Experts of a small language model: vocabulary 8192, 254M tokens.
Below are experts of layer 5 (counted from 0) of a mixture-of-experts language model. Rows are named router (the router's row for the expert), gate (a neuron's input weights, with its number), up (a neuron's input weights, with its number), down (a neuron's output weights, with its number) and show model dimensions 0-159. Each number is 128 + 24 x the weight over its row's rms, rounded and kept within 0 to 255. Numbers have three digits each.
After each expert's rows: a language model's description of what the expert responds to; "comes after" lists some tokens at least twice as common just before its tokens as in all text. This comes from a sample of Wikipedia text that the model never trained on. Tokens count by the router's weight.

# expert 13
router:145139107114123149148151171169099118064139120133135117097131155142105111157165112121122125100125114135099130087114152145103102126170126103172105134117115148141085145093085143178090118098103125086114152125124144161107128140119093118117144156148104131137146138137097127123147137142155083139146133139136102120180113109132130156124141135122141166193117092174104106126101122096145167140154110143142090173102119149123130121121071102157138124160139099137149140158130154090122084137111152
gate2:125145111145139108097069108122139126128119154145120123137111127182123159173097131188162134121118122153158081125123127130144114126129126140126109144156103063135099157115110130043155141142118113139152142105104129135144117128191124111155083104152170141099134132159159113135131131170078123098115109120112106112121113140106142117107115148118147143123131155137165102131090128150143114136136163129148151134120089140142145104167126145148149140100098201140109123149141093098142159112100136
up2:118125099125115114107110165120176115118112120124156090133139157174118153146146124146121130101142099136144099135142144116202113125109126181124126128121142110139133146097093127086139159130116102118057106098113110114098120126135113115113132124093167090111115105078144156100126134173161135143108101120092119127111123177161149118122107143125148147106175171161142109118143140121134123157149131109175131134125078120118162124128067136156165178096142154126123133156127116116176121143124145
down2:140098152110131095103123107148118109129160143129097075111095144167098147113134101134098171127155131149178137083154133117136129140105141091109139130126104126132082141153100105174143138106127094135145139156122139107113157169103082117149105135161107104146152099118087114110141128181164123127126093135182151141149145111136141094105169116113135152118151068141127125122134141117130149149082120111171128127098106120128172166158138085118131169108126104154151129143094109149123144163104153
gate3:093102104129130128096141121135141116157169125157063141131153121173139124129128131164149125109096155099169184107108097138151164135125140173101109122163112124139110131075161127112149187105139089074162077096150080178116136138140127125103129127100129144138133129107141133076138156103174137123113124108142134141116123118146118114093112128097120133117119152137128148168107153097128104125148112152098163137138113147145115132165143103110135081091112134185141112121141130133150142140152131
up3:107097102111099130100148110129148105123150131114134156116143107149151167130126169104164114141090155109153123088132108123158182081148110135113097110110130115138118137114124161129164170127133140119127140077180090158148150137144143143119114108078171185117141117114115165107114155083163129109125101134180131157119138089110115110107181118095112106120165140132110142136123119125109114112119112169110161103140130172092134134151123118128117091120106090145127088176167131111141125136124161
down3:128112085071154107100183146164131122139112126170117158143129115093154127128164146140115150132144154136131109141100172118124121127125138105138144097148138109150115130138118147110071144135127116114121100160121127159104132146159130151107121114098164149101143107185139138056149140150174085094117147100096110109093140155182119153104120092114113150132118128122111109151111128117106118147117153117122110121136155152124118154133089145165184101114121090146103105093114171126073130152147117
It responds to: Sentence and section ends. Sentence-ending periods, closing quote-punctuation, line breaks, and == heading markers that end sentences, paragraphs or section titles.
comes after: ".", "\n", "s", ")", "==", " =="

# expert 9
router:169144096129122092097143095122080171147150102151163109131117102120156151136110107153127130098126175106117106093158158111156105123118103147092155159098095147105116137119154112126100129141113151154111161114124130133166124063112137131121163068156102123143081146146160095149106097157146144146148154153171127139134137144071118121091154097133151114117095136114140111135144103112161147166142165123132146093142151113153119183124134094149109118138137111105125154155104112128151129107132138
gate2:157144157107116065118151119130119150101108104126172128119136080153090161169142128119125133173079134126143104123130138121119112108118130097128143141101153118094090165130117151137159135121122108146120137100126152140129113105106136115130098115143117149192129150113101104111048148098159109086167138116124147166136105148163134117141124158119134102114106144146147148166111133106083107090167135136169143123093158150150149128132143148142153116151106107142126148151119093073125186120120127
up2:143095191116126113101063109145149117120146162100152092128133098135117188109089140178066117159129134163118107132153093154101127129132109124078140120094175146157112129137147141122113110139127089138136149139178111147164125094109165074112177138089133150108095129142137116099121156113107153101131116142143087125127151135139121129116110137126134108155143075148130143098124125155126128107142149150121140126117144134084153146156119119064152111143138114139133113162116119140143141118154113
down2:159111149102106173145094136125157068146125150113125119189141123136111140135110113175101146119101160115091131174116128114119129135119108090083124094098147138123109148094147140100119147151156113111113140125153149093094186129107153068163097172122126109075132157123147131138155153120112121131095129139092137127152182126128080142107144166140102131134145110150127153128135141154122139108095110133100125134142135144130126101143117158094091099157132163162155154134100132142149132113114081
gate3:147151141095114117150104153124131170082116088104133108127156134131117151141127105144087161129107140145165122133130095128068129121099128127113132056131131135103121168113151114140105143064126110090137149133146082147139142141144124096137174134128108120166099136132158129143150130143114124079109103093139114116134118131127099166139167127127147091109156108126157220137127105156153133101137145141155116161135136138121116131095152142103151141124155128142151141109116143123136093178077091
up3:106149112170118143120122160157133117134111140102102128161094159126121104142167148122167129140124115120121127192113125132137140139153138103092120161116109132149114093144084138117111120148169123146160110119105137118119132088135099141141082148090146098112128121158102148123120140115155117170135182134162129146093127112120129099157122149161107161153124151155102083088087148129115097146104085100128119139115091099122160079159142113171099125164103144187118103103142118151097121110164162
down3:124107157144119176157142099099149106146134123115086109151125138128085108156143125154131108113141114147124099142125155125126162057141130108111114154108099136128158157124139134103142142160111154098139134122107179118137149098153126140159092188111157110129085124138087131160126153177098147164182167118149125108133138120092106104135136110110095124134101100149125103148129132136090091163109105137129153165127107125111114153147149132151151131148124073134133103072126149142066115103141120
It responds to: Mid-word syllable pieces. Short word-piece fragments at the start or inside words, such as b-la-st, Go-sp-el, phosp-ho, co-pper, plus the degree sign in coordinates.
comes after: " ", " \"", " (", " re", " c", " co"

# expert 14
router:131111109129123146133134144135091124140140148131101116113125145133107117103141111089105127162158130154166125141115148097147113140124115154101120156088103164099112165142140133096105103139135113105119133149130160117122176103106152100134132117132133116142106158147164159073147157099103104135142101110086085095128129130153151140132134114135103168106161124143119128139150124138168116077143140176174147157133160104143092073070098100136129145166111144092168162123183140130107109084161147
gate2:153134130120135138091107167165121107099115113089141149120105135135099072158141161149149116134139054134132106135135118124128109125104130087148141151135125107143138159148136118132120102129130134123133136129147152117146103158145120101163148067156145087105124131145136097120146167153109107152123092128121173150124141132132125156104134172077130162131111172102175057140099140127127135140116122140084107136113133156120123113099139136130113135156104110101127165103144117094128188113122205
up2:136103149143167106123118125085132125123092109167092108145118106093211139101103112111092188124126156117091097127133124132119159133134125127140133105103177119155126150142134122153124149114133123138124084133096178149116152140116182165129121173117121209116124118115142120139106127086151119092100155124097113121149127130136090143086114154113130098095137123108141137182136155131119108136140122159151148111166137121163107112109108155122094149112135112134098154153116143091143135144109102
down2:144133117130115133122084148129115105174116136131118088110081115122165182140117118076086126113174129168122178109118157138098114153160127166157138096087136117149095144128140111166143095102075118113125121099115130124110120189115154122151117136113133128116141151075130151135119160099128117157111113090106110134142095146084161129128136099113136124100122136160139145167162132125102111143106185141120143162148134154106119111122141118098137126116111100120147158155105178141099168135139164
gate3:130154095101163121181157109141086138117161118135077133093111128150067092100139144108150128154173122158131142128098149094138124118114113154103158115119080121110130135112159139116108106132130099103071120150100116080116169128092123108141140152143134119145112161144099145117142136101147134158166096184133140109140164125126145130149150097123123125152155124134116084146132138121122148078144162153158146122138139111154123118103112114096120159140141112116100136124187142169148081146167110
up3:114101150135087124088113129086154130154104131096168134165129126120169172171126107141151129121093147091125137145149115160109116135142117110157116145143167161156130111134104113153168150143130144121175159105127150168135129141154127148126105118123148160105172092106147091127081109167123114096128156074122145136127094135146115121093110151118126117109106142122146152098117116128121109179110122091121103125142120146115145128164129143174113095103110161129162117140088096074107184110092131
down3:152100086148164061144130121124114121142133169147129130134101062105101129126153123146106165124144116140072137129135106124124075137116147133159105091176134086121134097125129136143121162153121136159086121135110117109135159090135117159140125114081114159169139143125133177135143110119104147165134084117150148141183119105136098101141149128151145107163097124175119113157123119135112150131149126137116101128119112149148088171147120139096149118091160122101101130129153134107186124112101122
It responds to: Leading digits, number words. First digits of large numbers and quantities after more than or over, such as 450,000 and 100,000, plus two, three, million.
comes after: " ", "1", "2", " (", "0", "3"

# expert 3
router:167115157094131119139141108088151112096107133111108087124087133111085135141152074132091121125145110117164148141161168083114123133135100134139128083121152147154101129107085168139167121141097086107136143173112099123141156143104081138121179153136157129120112115126158163118162156118159154162121138148110190111093129106151123127151146147174135137096130136103137121110140117156125119125118136094133107142124078110172128127136147158115158159158110165113095117151126129143102138101097130
gate2:145101081158120136145079129127087161096097139092116136156149148112119123098150134132101141148131101111151120126109133130140119092098161105133107147107120106138122080109086147129138166136101125140136149146124131164153092154156136102123138139150168160155135085141108151162134146115124199123134121145148131157116116077157098071117094057157137115114129159121160140080127110159134139065173128128131111154132146147151120170117121160141126144120110112134108107149124095134110134124150136
up2:133127156083154126092080136128146123185178183162119159102128116161136155126104133123159123112089129157140113143116128140113143167121138110144108118106118134126127120124150146133148142138132139166169132093116159113131111094070114171131133159138116125084134116135110159150069166166118139107121113096116116136145121127129120123143172166114086098106119139103144105059119132159144122143115147119087131109101150099094147116156134140115136130088109162124127105133164109196107147132139128
down2:134115134175116141109138145113110094092125153155113136141140103138157118120145101113171162119116076143100119134125114149147111143096090110175125122121126146129125131186127137101090104132153131088115123104160136144130093173123148127121136132124098103135131104086117137123135097146108127111135167142107125113146165166170128116121159139107124092111099138081081162147171107117157154164149175102110132148132122103114138092154185157138149139129097145144145100120140117111185078086122103
gate3:089083131117104122154122145111096093119126102128119128138133124119121122177084160140119103132111089107153144169109088122102138134132085158122130135096097132087149073096140152176095125120172166164127134148121131107120107156160142142153156145090132128153107144160111105131143146123151117156117123165154138099100148133114169126100079129131131134139106135099127094137125107146105170112107101142138102062136178131131119144113165138157099136144140131133134192156116115089143089114123136
up3:098108129090113092170141159162138105126112115131107141139130124127124128145101140102142114108080082118134128164142119134115134150122123164094116175084087138092126113123131152103125122122157127181155135125116149118152150123156128103152156136084103116120102121155099097166105107097145165117129087163159112146092132128121180097108125117119096152141126191120137146134116184155105159110131109137135119113134133123110122199091125151137103106134144147126136170190156105093126143137138119
down3:095145144158122125120081137130120127137165119121164126124117126134092100132105106148083138143121103136118130125134159159150091124150131044101138128143129134089116106100137161105186109127100090118143118158102115137108097153144134111164161089134093117115142145156155108156092131156117132148140046127145103144127143155135112142109099125117127095109109125151136137159104106140146106130127111133213134121144129162150139153157111114163143107130129139160129147121111118125202121131104145
It responds to: Function words and adverbs. Discourse words and adverbs mid-clause, such as that, which, not, also, only, but, then, plus adverb endings like unfortunate-ly, sure-ly.
comes after: ",", " is", " was", " as", " are", " and"

# expert 0
router:082131126149098155140145132081108162163156130159173134193137118107124102163126135144170099106110114149123143132098161162116127107130150109134147122142127103108148145105125120105193083153131145139178124091121114149136127128127157117144096139085130152123124133119106136090121135184139088138097097127135092132090073135145117139091101095118119095134122140174167131093129111143100127148121101145120115156157119143124114124124116095147162135115123131126141162166134103098120084133180112
gate2:124098156124122158117141136129128095088122139131148132128088104135071137138096122094179101129145100130113162133164183130168111116118155151128138131152111108129135178140121121143099111126136146161137147135145125148161143115125135155101159153081103119144090152138132123128079164122107104146132101149145168107129092160117110121195108139112159112143108131129124120121083124147099140118166088158129081133128128160111114116144098137170135070166118119082115138122175108109137125142091168
up2:157145183144131123148115141112138169124131141123111111131178100131095088117073143123147148163099132106081119111130116166157101123088129082144122140130129117089136153117138106157136133124134088154123118139126142174133142110134150157103142146073116130146148154131145156116114112172131121135152103144113135093069112139110097109145130123121118107123127135106130127133134110133090077162134114124113151132103159148129101152139099196125130129186083108137133137124151071137121129194139163
down2:163157159130131114149125099116128116150130109118158153136145121162126167157147150121146127127116165092106143127134167134153085107104090166117152158134101144094149145161150099114135116142107144125136116102142114158136165150113123122119145129113155087130116091081136107127102143153145089167088103128126163116132123109104120150126102101138125107120132116125149174165144084170111092154169099195159095071132135151145101149102133090108105150130083109081150126130092112122133121145156139
gate3:138096128126140105116135167142062136133147138137135154098097130171115120166145160133142099140175145151122110101136172086081146090158147136130161103090126099144136136110145109112104115085104148139098134124123109093130133125102148125124153145161109078087083161147142167123133122132106149145111146135125110125111142123124141116114103129103119146129129113095119121105130134182101167099151131163164110129115140119074116130144135123145126166130114139128080181133158124166193082133100138
up3:180114117097082132151115158173100154124110134090131147125197116100145161086152164093122135114112153126114134099129103103161081117134099121107123084113135141144126144115151136130125144106136137143124131122142057120135150129118143141117112123134114121108153108096116122136127148136104113164141103149104115158127127124101120130129162108115089161127141060118155158141142141105183127124069101111091104153151131144148143115136127109138151166096180117133166139122140126166120083140170154
down3:140147136102094126087105142064130124110178161155134128095136132100135090169114135093148139141136135129108160122117101160135124133127119119157128166105123076113102125132107111132118122127110103115132110101139147152186099149116154145129097119142101102138148167111161127109129121133150089149122086137116144152132104125152118118173160171118141107140100093153156129134189091105133099196143131160126147135105132157141157137130147114105158115123117157112154140101112127068089136130184122
It responds to: Year endings, country names. Final digits of years and numbers in tables and dates, table pipes, and country or nationality names such as 2000, Germany, Finnish.
comes after: "0", "9", "|", "1", "2", "8"

# expert 7
router:094106175120133124176142159108151138148131119116138121119168143158112150152134152155149080177118133127131138169128117119144185099142174148128115122084129123156148076129149122106093128138182144160122133134098161097155119128137129096159111145103162160081119160120099126129152076103132153120105156131092092125072124103169125144124112118085158110113115162118101136124139153116103101114096137105145116089140137140120096147101136162167108118148102119083140144118110111124149121126147125
gate2:109086147115130130137131135145142113131073060135155154135124154161108139164149138107130125104137113137175126129148128104151134083051135141136152128135111123169172123131128113146113110142134138151120163119140157154153151132115077118172135060120152123135118148089117136151104152118120131088145153181140162149126107146122122116129107150125122136103107136132107098143074167124089138100108109125115127105124115156116119160144072180133088136116125132128123115118126144109154087177141097
up2:151184103127129107140132204146148141136128110122116085136105144132087121128076119138137113153135170112114126128140093125114114138141132071169133115094148120147106116099131123101163088141122100128082096155160100181151126118183107119119120118079134146125112130133166128131115124118130111137131117116148130117139110128115172143156151178097114142154078110159113137080095132169114177140147137108107123146150098123126105109110129157097105121147113159161123141118159137106145092165143147
down2:156157140163098110119133112134107126140158116117124143121134154119132131100134108143125118116106113112098101140141095124114167119191114157140091128149124116115144103118139170122114158172093140135114178153141127175126122185153151145065119094118095132098115167167080098131128120152159136095138143127084094133158146117141133136103116159180142129152081096120104121140148104117119108145149144091165172122106101105130146113122139136097112109147130101123126148095123174151112141088076125
gate3:140141150103175138100143126178117142113113115112114159107147148124169101166092133124099112125113110174127167163139118182128091143113126084124141145151118130124105128107090207149114188100097136112136118083130127152095147126146145129129165144139120139161108116137134122137111176106126151099142109128102114066157081137110147131142101076113133132130117138151110110137164099141132111120095120148135179163120128101171138139161129130118093108118137118127097111114102127128103094157138113
up3:138121135176149108115140123162118143129091133132095144065148121127159092155109124179126103131105139140124163161121137122151126171090094078174130114129121153131109092098103182146155149107122115125155102109124137118102167134139097105136132127150122138121095114114152115108143126084145146117102084133125118105093092109091151136119125136164169144153138098157127127107141111172133160132079062089146150180147165092138110126088130139142140113150137122145135139152115133101120155128146125
down3:158160107148168142159129076088127137170109122174147116151154128156160150162090101130118086100117134105075103138167136120133067144127135117143119126148085110132135117123117157154131143116140090131125131125118098179113131094142127120124118123148146144115191140148137118117131151106163121104117113144123124136131143163141082107105117098151111135198106161144123107116104128115119133143129152135113139154122135169078107105106145131127115122161085112138124127182119142077080162130122146
It responds to: Table and infobox labels. Infobox and table scaffolding such as "Date of birth", field names (Position, Title, Apps, Genre), table pipes, coordinate markers, and determiners like its, a.
comes after: "-", " |", "'", "|", "==", "W"

# expert 8
router:111127133121079125121103123131140131175166134160147164162160098137134134132127161146130095119124145191093161170098116184099113111134128141112086168154131127116117126070129081147151140130176119096163121102148125142135103130143133108101104122103157175102126076109130133122108118113167113160139142124138128088132154136150138095096107138117111126104102139170101168125130081152144139130131094120118148137148118113114166129119110098089113095097135151148152063151110124118122135140119130
gate0:126090146126083117128116151198122160138133130094127120131161162146143111114172107095102125157151145160126128115120135129092105117152103167108124126147167135087153144168129135151123145093140158144111163132141141136078162098130086148113102118106114152097111156133153118139139109126145121154169106133122153138114137138123132101149163119137082111140132104061109102128095106149097111099088145120114121117094127078207086141113101153137111125170126110099123120107150126124149116138131150
up0:124080169125109120130105139182125123151134128142108123154143156194145133134144136106106094144171125179121130099129141156077123086120129162073115129180177148100139124116137110163132154083135170164100154104144128144089138119106101143126106100127089114086117137122129139164131118168134099133144131149097147117136133165142118148130144114106098159122127110076103116120109148180126129081124117113091130113139124124171123125104092140107134143134168108125141113107142113114153101104095120
down0:146131141118108151117099121111184185108137154120157118139110124104131118119119111139095123110136158179046160134146126150119123139085114117157129103159089097112085158126130132172149122148159149091151118098086111114120123129154131149131084133108181139104117105089158128157139146163129119137091106117132148095100108139114130123167160129143092169154119162114149087134072140100098162161084131109110125116129119107146125121131111115142152119143128131147164153130120116165121130135139164
gate1:147085144104149080131128143107110127129117140128152163155169127093141135139117174093127147178159148155120141107115109133125124173109133126135144141123106113105144121162137132101108117172108166161124102099150114073131124111058116110140072087127086109157147134117119053137094122100141135160129104156155137116131160119112116110130153106150138178177104147138090156102141129171111150116096114120101081097130123158106126147156124119109142138127136155138124130122147158125148145113132122
up1:114150133151100126129175118118143088139131130128122105120113164127098122106189097114106114121084122102132065167128191111137132134120089126120129105112175160113143118122087157132188133079157086094098162150082140141132138159160090127121158146131146117139131142116101132130137128187096139121169155135136128106106101124137117151155111162130092106128137127141166108165113127094125148129132131100175152131122132076128119123082126162153125142122127130118112118137164114152121102153138110
down1:134164171113156137064100115134139143075112139072152152152055154161148111102101117081129141182129123099095110136092117153127118113123113140132110161134155079109168146126149123118116149147131142137142165144122121113111128132153149061148128105143145128122121159153112100118138134099137123159124122092091095133102104101155115101125144131137129149102145112130068117138128145159135136103118128158148106132135100162123099123127159157142149141148154140162099159147131137148174091141113142
It responds to: Names and venue punctuation. Starts of place, team and person names in sports tables and credits, such as Detroit, Nova, George, and the semicolon or bracket after stadium names.
comes after: " |", ":", " by", ";", " USA", "|"

# expert 10
router:129128132167115137138122125125152155152118105108138151088084129097131121104119160112136087116133113132126120105109106122102126159161072118144137114166138073114142144155147093132140134168104121115147138101151134161126142124140168115109078115137087112075184131121123144149132127155152103123150063136117123119118148138162128145121142121140136081180128127106180117163143111145143154163152102081126165124174122097115148109150093096105119091121159132145142168114099112151116101152162133
gate2:129125131145181093136111116133142120113146116109143122121120129157112148145137120090191085116161128088112175141124125126136149075136108121151167163161056179155151124130123101147120152141141157141096156123136095160160127154128096115106099117131092115140121138110096135150103144134127127135154117112128186121139137140124150097122133148084111121133094155131111091116073150119118143181135133134126129078143117146120128133161130149157085163157142121126128132115100067131128118172135088
up2:157101139123136117123091116107110155126115129116127145142140125143144093102125124109147094091112093135150166158118082159135095121106102101143103183198160136173156114082110146167115136153148136160108139104158143148177098159136116068166124136127129114151099115143124161108109112156112119164154135151159141092124105163150128101072102132096106148124111120142108142150110149145148137137114129113118142104153080175132164107110121159099146148146129131146118115103145112102122124125091103
down2:091152185099119094133116116166163138167105102132133122115091107092151118158110098120164133148146142118176139171110099156104135151119154103133113150134163127180154141094110106109124163150130151119155153162135119127150082154118049100121094146127115121111127130123113145127112110125128131148131156129137118147178129147104089145110114138136099124096123172099123145099111147166150107109132133122157127115077100139099144122157112128152150123124183113126102118103135120160097129134067128
gate3:095103106112119135084159102113202128112088129151126149132117102136163118176172156075108149115118148106128123098158145142105122128108136076151114101140164110169166160125155134091133123136083132136154133113149103149121182141072130133127115111112167123127151134142131114138107130145154121155117130125128121140156169097130165121147157133126130105127096172111102141145119131135113151105144104118079101133118079079130170116133082124115157115107135118115104155136135128185144123141130154
up3:138129149127156127134107101109117109151161151135092112130152146103105175099139146120125151142102125101146115117098105107142109143128129138127143100140080141157122052129112116150147112148153114135123135123127118120129074092168124150110129140156195126136117111128134099133112149147126119110116162095172106113132126160146088112138097121139127139099116164097096102081137138100113115108126145142137167141103169147142099153114158162181131151097106111122172117183147111101096146110181083
down3:131111166140119133124156139146173130176130070130127140083137100140168101121151141135122125147090134129119101120103128112110138122116105134143143163182118140093118106104132106124142106092141153117130115106146123100071146102086139126136141118140126121135146155134121125155160072199125141137114118166125136093161123082110156114117149107109160102158149126095155123156139161084101115165124142105197143093177137122120127136106140107149110100130108156108105109091116165150162129131149126
It responds to: Single letters in tables. Single letters or initials, especially d, D, K, G, starting words or abbreviations, plus pipes and spaces in score and results tables.
comes after: " ", " |", ";", " at", " Shan", "{"

# expert 15
router:104112103160104080097090158133177110127099139110109137127115147128164089129125149151111130121111122145134137089101117122126135151103118158108161162146138112127151131115144114088153123080129170105130154167135132102090095164125094139136123090111123098135186140084133153163104123149119130145113123137134125130118146098123141143132117118138150168091145167104114175158156174084111128119101179159119153159117160157116137104141115127104112129123113122140138122125102192121162165090086119
gate2:106173153105118100068106108128140149148095106097111129124160118139173124157125138118096135158132113153156119133109131082177137136084125116114100157124145119122150137111130112109132182094162097111115162131152103164132090120126112131107162122169127119174096096132154164119116149131144136107107129141133113147085129117156116142134116140138111138101104118166144147113091126123160166156135159070120142153139091145097172114189160098117145129128074131163095135137119157140114122113103142
up2:140138128141136179145161098108097134112143123155099161139116132110122135106128107167194166125121083131125145119146147119124117078148100125168109113113139112161117137163169090125131102142084146145124110116082144138119137104129139115161097115125141139151139129141136142135072122090118101154122147140134163134155102160104106107161098132172141123131107103107103096155149114144052097131139108110116128122145128087154143080127112156166130172143191131117140128153121105133099156123102105
down2:083109109090120130157115140184130119135055137101129143121160116150127114118121090173147137148122131125168116086195119162098098149130158140120095163073134144162121133119139117139119105110068116106170150115124103140122123171126113127133136105115114158104130135135105096116143094154155150149161122136150146148115164101132088134115110094103112121120119137140105145118163144132114128084112142173115153193073111124147119151127183162118124139122126112124143149124136123142131123141108105
gate3:134120153133114115144089126128127126148133140115123089151133109171085170103160148133106082105120141093119154127127103097151142142147096127145153121113125183122158140122114120150109149124162126126103109110116107106130126101109132115140158154157110132166114138099122133168146114097119129114105098203179099174147113084139098190125136165143151103131091109118145152110043128121132174099085115151128091107158128111122138114132121126119150131139111129130110171124146104146154155117143145
up3:122097119124150161105152135157108143151139103111142122093103140106098105119153074186155108156151177128141156144109117146129090124079123111093141133135131120161121101108137135154113104129120156115128123191091132103099164093172104125129140124091162130117134130129106098127155139120139141123112140149152141147100139161106189082142099065156112126134145116140124107133143133089084145180163136158120111130101154137124087125120116140141161149153147158139142089110112120103131082129146138
down3:078108127134126179125111148118115136159156118159124137075158111126156096142112096097145095191126074117123126171128173157130140103150086126123164099098125134126133152131104138133120098156159129118137120123135128142119119159102134127123149129120164161067122127109140115105124114124141108133106114091116144131103119168108097163095108163128120117154149120132162133157077141119124101109178072159127108148131118101181100120149118100167137189131137110098132141149147132142113095129115150
It responds to: Dates and numbers. Digits and spaces inside dates, years and numbers, e.g. the space in "March 13", digits of 1989, 2021, plus words like UTC, ISBN.
comes after: "1", " ", ":", "′", "2", " on"